Experts of a small language model: 15.4M parameters.
Below are experts of layer 4 (counted from 0) of a mixture-of-experts language model. Rows are named router (the router's row for the expert), up (a neuron's input weights, with its number), down (a neuron's output weights, with its number) and show model dimensions 0-191. Each number is 128 + 24 x the weight over its row's rms, rounded and kept within 0 to 255.
Before each expert's rows: "comes after" lists some tokens at least twice as common just before its tokens as in all text; "gets" lists some tokens that make up at least twice as much of what it gets as of all text. This comes from a sample of Wikipedia text that the model never trained on. Tokens count by the router's weight.

# expert 11
comes after: "s", "ed", "'", "ing", "er", "ation"
gets: ",", " of", " and", "ed", " in", " to"
router [103 141 123  94  81 145 149 113 161 119  98 137 171 107 154 135 161 102 143 131 133  82 155 140 123 114 125 154 129 122 143 118 135  97 118 106 113 117 126 120 114 193 125 147 130 112  85  76 110 131 148 101 152 134 109 143 132 152 102  89 133 147 115 146 114 174 129 109 162 142 108 103 141 114  67 153 143 150 140 116 115 141 105 121 133 127 139 146 115 119  87 102 162 143 137 127 104 160 140 125 163  86 141 148 120 124 107 117  97 143 120 152 116  87  80 156 121 161 166  89 171  84 117 151  99 110 125 177  92 138 164 167 117  92 176 120 148  93 130 189 110 163 166 135 132 166 138 123 191 119 142 118 125 120 125 126 108 118 151 108 106 107 123 106 123  82 156 121 155 136 142 126 151 136 140 152 131 119 139 132 143  91 107 107 142 123  98 129 135 114 142 114]
up4 [ 49 131 131  98 138 166 125 110 142 158 164 115 160 147 114 180 141 121 158 154 139 106 140 119 112 145 154 129 156 118 107 141 102 140 132  92  95 116 151  96 106 129 133 141 139 116 168 112 109 158 121  81  88 102 162 128  98 155 165 139 152 107 148 154 144 110 154 117 151 142 135  81 121 162 178 129 148 115  98  93  88 139 121 137 158 132 144 164 115 146 149 154 116 137 154 133  80 136 125 137 126 201 132 121 161 104 171  97 133 151 108 191 142 146 113 101 108 143 119 111 141 115 115 142 140 101 170 141 131 120 120 119  78 170 167 107 126 154 124 130 109 141 135 114 105 106  87 132 139 150 137 109 125 114 116 152 128 114 120 109 132 128 145 121 173 142 123 150 163  87 130 149 134 117 135 107 142 146 104 141 161 125 120 120 157 128 155 149 101 180 110 113]
down4 [102 116 141 125 123 145 150 105  94 172 102 100 168  99  77 180 114 157 126 130 131 146 117 130 108  94 159 133  87 128 110 156 146 125  99 120 112 166 158 161  99 162 158 134 139 121 128 183  84 138 142 114 127  95 124 153 115 106 130 202 156 124 164  87  90 147 125 112 150 112 109 121 121 132 150 124 168 128 138 117  86 145  93  97 149  83 132 132 101 172 144 139 137 125 102 118 103  93 128  92 137 117 120 120 124 137 111 160 144 148 136 129 174 169 112 112  97 138 110  84 124 115  94 100 140 109 144 159 109 111 129  88 118 121 102 111 107 130  99 109 107 128 101 136 163 113 116 126 142 125 129 138 136 125  96 168 132 144 158 135  83 131 116 122 114 132 113 139 170 125 154  90 110 140  95 165 116 156 121 170 112 107 113 133 111 118 190 121 129 106 139 107]
up5 [164 124 140 123 114 114 123 153 112 155 100 120 150 174 169 139 141 181 138 103 145 158 124 161 145 147  88 121 123 157 124 136 121 123  63  85 138 122 131 147 141 133 145 119 129 135 147 155 148 166 123 117 147 111 125 129 163 105 144  99 112 142 193 128 166 101  97 136 152 144 124 127 130 118 122 134 169 146 118 131 115 135 141 143 162 122 119  97 112 101 153 135 169  70 123 158 100 163  95 113 106 127  75 140 127 154 162 148 158 116  93 164 150 140 138 186 134 105 132 150 122 141 131  86 162 135 145 128 132 125 100 178  59 167 110 109 138  89 161 143 135 119 130 110 111 126 157 139 130 117 133 151 123  98 107 132 117 128 116 103 124  99 109 136 168 134 127 136  93 127 142 132 133 138  87  79 117  97 137 140  96 118 132 101 142 158 146  79 166 146 149 105]
down5 [130 151 147 130 106 128 144 109 179 108 132 187 110 130 115 109 114 167 134 132  83  89 122 119 137 109 138 174 107 122 163 110 126  85 145 109 148  97 113 134 147 141 139 124 123 130 150  92 126 105 113 166 146 136 142 142 101 139 145  94 102 139 147 137 151 116 111 162 139 143 135  98 138  92 105 111 139 115 101 134 137 150 107  73 103 102 115  91 113 122 108 115 152  90  94 149  98 112  95 157 159  85 117 100 138 116 136 130 164 138 120 147 114 132 155 149 146 155 178 104  97 124 136 137  99 152 141 146 112 111 139 140 131 129 174 149 102 132 121 126 122 151  97 120  54  94 117 114 112 102  94 145 162 151 149 166  86 161  61 141 121 138 124 159 108 108 130 156 169 113 131 101 108 143 104  81 109  86 134 106 159 119 146 104 156 103 130 122 145 124 117  93]

# expert 10
comes after: " the", " to", " and", " an", " was", " of"
gets: " the", " in", " a", " In", " first", "ch"
router [105  76 124 110 162 136 150 116 142  99 167  98 132  89 145 137 128  99 121 151  92 148 134 183 127 118 146 190  92 149 139 126 144  97 144  85 116 133 178 139 157 137 124 174 124 154  94 151 155 134 142 127 108 138 124 129  84 132 110 130 145 138 102 120 114  86 139 165 140 133 108  97 124 121  89 114 124 154 157 136 125 132 102 126 179 127 142 134  81 152 131 117 134 143 159 130 119 145 114 128 102 135  95 138 137 145 109 122 129 193 127 161 157 151 106 121  72  87 135 156 137 136 134 164 141 103 124 188 112 102 137 130 137  99 141 141 140  97  87 143 132 125 131 164 153 123 134 115 114 161 134 114 129 134 121 101 139 137  79 146 146 101 139 149 126 117 116 106 153 155 186 178  82 110 139 148 122 126 159 136 126 163 140 140  94 118 158 122 143 104 150  89]
up1 [163 120 150 105 119 132 102  94 138  90 108 127  92 133 180 110 158 199 128  76 101 140 140 112 146 101 124 114 122 144  94 120 111  94 109 147  90 106 157 132 132 130  89 110 140 129 108 152 163 183 129 154 132 105 153 163 144 129 157 148 146 142 145 131 110 182 118 100  95 152 115 126 162 131  95 131  94 166 126 117 133 142 154 131 121 146 103 177 119 154 129 110 116 110 124 131  70 152 113 151 110 126 102 116 151 107 136 123 116 106 140 156 124 131 147 134 125 171 110 117 144  96  94 139 131 100 131 120 119 132 125 122 117 125 119 140 125 110 121 127  83 160 129 139 148 125 140 107 120 172 142 149 142  86 104 111 138 136 141  91 141 106 107 102 158 142 136  82 125 164 136  75  84 108 108 144  91 114 169 105 127 158 174 166 144 165 100  85 155 146 136 151]
down1 [ 86  73 138 119 106 168 142  97 167 122 108 139 105  86 128 101 156 165 119 133 101 136 113 124 151 153  74 140 102 165 115 104 127  87 155 130 128 135 140 109 144 148 114 125 126 137 171 169 133 100 108 137 130 129 104 114 143 136  87 107 150 124 170  71 125 123 111 133 121 157 140  92 154 134 128 130 110 111 169 141 158  86 193 115 106 151  91 157 138 101 134 104 155 135 109 126  96 130 111 160 115 150 142 152 140 107 111 118 145 125 132 136 150 120 109 141 120 129 133 129 132 136  98 131 156 104 176 137 139 148 137 121 126 127 152 114 132 126  75  96 120 145  76 145 122 140 149 122 124 131 114 143 181 142 128 117  63  97 165 110 100 155 105 180 122 114 112  87 162 135 141 141 113  94  95 176 101  69 133 143 163 155 130 128 111 143 132 133 129 126 120 131]
up2 [ 90 147 122 147 144 138 188 126 146 129  85 127 109 146 100 129 128 100 133 144 114 142 130 133 139 129 148 105 121  88  90 199 109 133 127 115  97 105 160 117 119 126 128 158 127 150 126  79 156  72 105  93 133 158 132 137 121 161 115 159 148 157 113 128 109 138 136 125 166 144 160 137 112 151 126 170 150  74 124 134 114 105 149 111 150 116 105  79 138 156 134  95 126 173 117  94 122  80 115 150 141 102 122 149 145 141 131 115 116 120 115 127 107 107 132 108 173 109 104 147 106 140 164 136 141 117 141 114  96 168 116 156 169  55  96 149 142 105 142 160 172 117  67 121 139 137 137 146 102 128 129 120  97 137 148 111 143 174 127 135 106 107 126 125 151 124  97 101 117 156 140 130  93 134 104 130 132 128 138 130 139 149  99 132 102 141 101  74 156 151 157 153]
down2 [116 138 125 152 176 158 157 120 189 158 118 117 177 138 101 144 116  90 124  94 108 124 160 144 109 122 190 162 137 156 116 121 121 151 142 131  75 129 148 131 119 133 139 105 115 175 149  85 121 157  84 123 129 113 121 113 111  97 116 124 196 125 143 130 134 126 115 134 155 139 138 124 118 103 155 184 124 111 115 155 140 141 120 116 117 155 120  75 125 105 144 124 161 148 136 146 144  93 123 119 131 124  85 127 162 132 104  93 125 132 111 150 112 127 104 136 159 142 117 138 106 118 123 120 123 116 145 131 137 170 129 153 105  96 117 139 146 127  98 196 154 100  62 118 137 163 139 177 132 121  94 119 141 152 104 135 137 169 193 126  84 101 109 127 143 155 147 124 128 131 160 138 112  86  95 148 129 174 116 126 129  93 131 122 113 123 142 127 125 147  99 142]

# expert 15
comes after: " |", ".", "|", " to", " a", " P"
gets: "\n", " re", "'", " de", " con", "re"
router [133  99 111 170 117 113 127 154 132 144 102 167 124 129  89 129 118 156 109 135 131 118 104 137  73 150 165 107 111 102 113  98 139 143 124 149 101 163 172  92 129 111 133 130  86 122 151 153 152 130  97 171 122 112 144 137  88  84 131 127 132  99 149 139 125 126 124 126 101 111 134 136  91  72 155 109 155 135 128 125 109 157 118 137 194 156 114 123 159 111 161 146 126  70 131  85 107  91 142 135 129 127 173 137  70 119 118 113  85 123 128 150 136 143 110  95 151  83 102 189 126 128 110 114 119 132 143  87 128 121 149 103 117 139 153 137 130 148 148 121 150  91 169 124 109 104 115 147  80 114 101 106 139  94 134 124 140 119 158 116 157 166 133 105 145 145 145 132 126 139 110 108 189 146 158 136 124 164 137 147 157 130 144 171  99 135 104  98 141 136 141 121]
up20 [ 81 129 183 127 134 132 102 102 104 132 150 144 109 101  90 158 151 152 100 124 100 110 133 115 160 127 131 107 122  82  87 121  88 127 151 140 109 111 144  87 125 145 104 112 148 162 120 116 144 104 134 136 112 105 150 169 112 193 157 119 121 164 104 128 136 128  88  81 156 165 102 135 126 181  72 129 115 120 150 106 126 124 142 160 140 137 106 150 136 124 157 139 138 120 154 167 123 125 127 133 108 132 142 152 167  79 110 117 115  75 196 122 151 128 108 144  83 101 112  99 140 111 126 146 115 131 135 110 128 146 113 127 137  86 146 147  97 121 149 176 126 123  58 126 129 119  97 165  99 111 142 163 142 124 120 159 124 173 112 125 107 106 122 149 149 129 119 150 153 160 140 114 113 111 143 122 131 143 153 131 141 143 113 141 122 117 141 118 182 104 111  96]
down20 [163 122 118 125 129 141  80 138 133  96  89 140 156  94 164 116  98 148  90  96 103 144 136 138 152 129 146 131 177 148 113  94 121 100 110 142 157 129 137 163 104 149 114 130 117 116 136 155 130 134  89  82 101 132 128 133 119 167 137 103 146 135 175 122 129 143 120 123 146 144 124 136 122 146 117 103 139 119 112 141 123 119 120 155 106 130  71 140 146 132 132 128 132 106  85 167 160 101 124 131 109 111 135  79  98 166 104 122 134 175  81 158 119 178  99 167 137 187 102 111 163 144 137 123  96 169 133 135 140 108 121 140 139 183 144 181 115 144 130 131 106 132  79 114 167 123 221 112 112 107 140 130 135 128 136 137 142 161 139 133 131 121 129 116 103 124 107 154 168 121 114 135 144 163 136 104 127 126 109 131 141 118 163 116 145 184 134 124 152 112 150 151]
up21 [132  82 123 139 187 138  75 125  91 120 113 123 112 119 150 127 122 142 135  87 137 189 123  78 121 119 143 103  91 127 104 133  93 141 121 112 114 147 147 161 151 166  82 181 116 153 115  97 146 125 142 112 172 157 130 133 114 136 121 140 126 156 111 102 163 125 141 108 177 136 157 145 106 127 150 137 134 103 101 122 171 171 152 144 144  74 104 105 131 115 119 116 144 129 168  83 141 135 155 138 136 139 137 115 138  75 101  92 148 141 100 165 113 114 151 164 124 150 147 124 149 146 161 134 121  91 101 118 116 106 142 108 131 158 104 121 111 122 131 112 138 154 168 106 159 147  96  91  99 141  87 123 123 133 132 101 157 152 124 161  98  97 114  91 110  98 111 134 159 124 129 158 101 138 119 105 127 115 165 105 118  90 159 120 123 136  99 105 101  97 120 104]
down21 [114 127 128 122 149 172 140 119 121 150 104 121 126  84 135 147 138  90 161  79  84 112  91 123 111 125  66 145  88  97 103 113 104 101 172 140 165 154 110 128 118 123  95 137  83 154 104 124 119 125 120 137 129  93 161 130 136 159 140  92 138 134 114 114 124 150 120 129 137  99 114 123  86 156 133 137 124 159 121  88 142  70 134 122 106 135 112 127 142 169 128 106 101 167 105 127 129 155 108 168 131 137 101  93 104 110  84 129 126  59 160 131 161 103 141 149 114  95 140 106  97 113 130 159 120 136 130 137 151  88 130 109 131 123 131 131 105 120 169 122 137 102 130 119 164 135 141 109 143 194 113 137 130 142 131 119 123 146 102 111  94 136 148  97 125 139 160 154 145 131 155 176 147 128 162  70 150 107 130  97 107 139 159 127  95 125  86 166 119 149 142 146]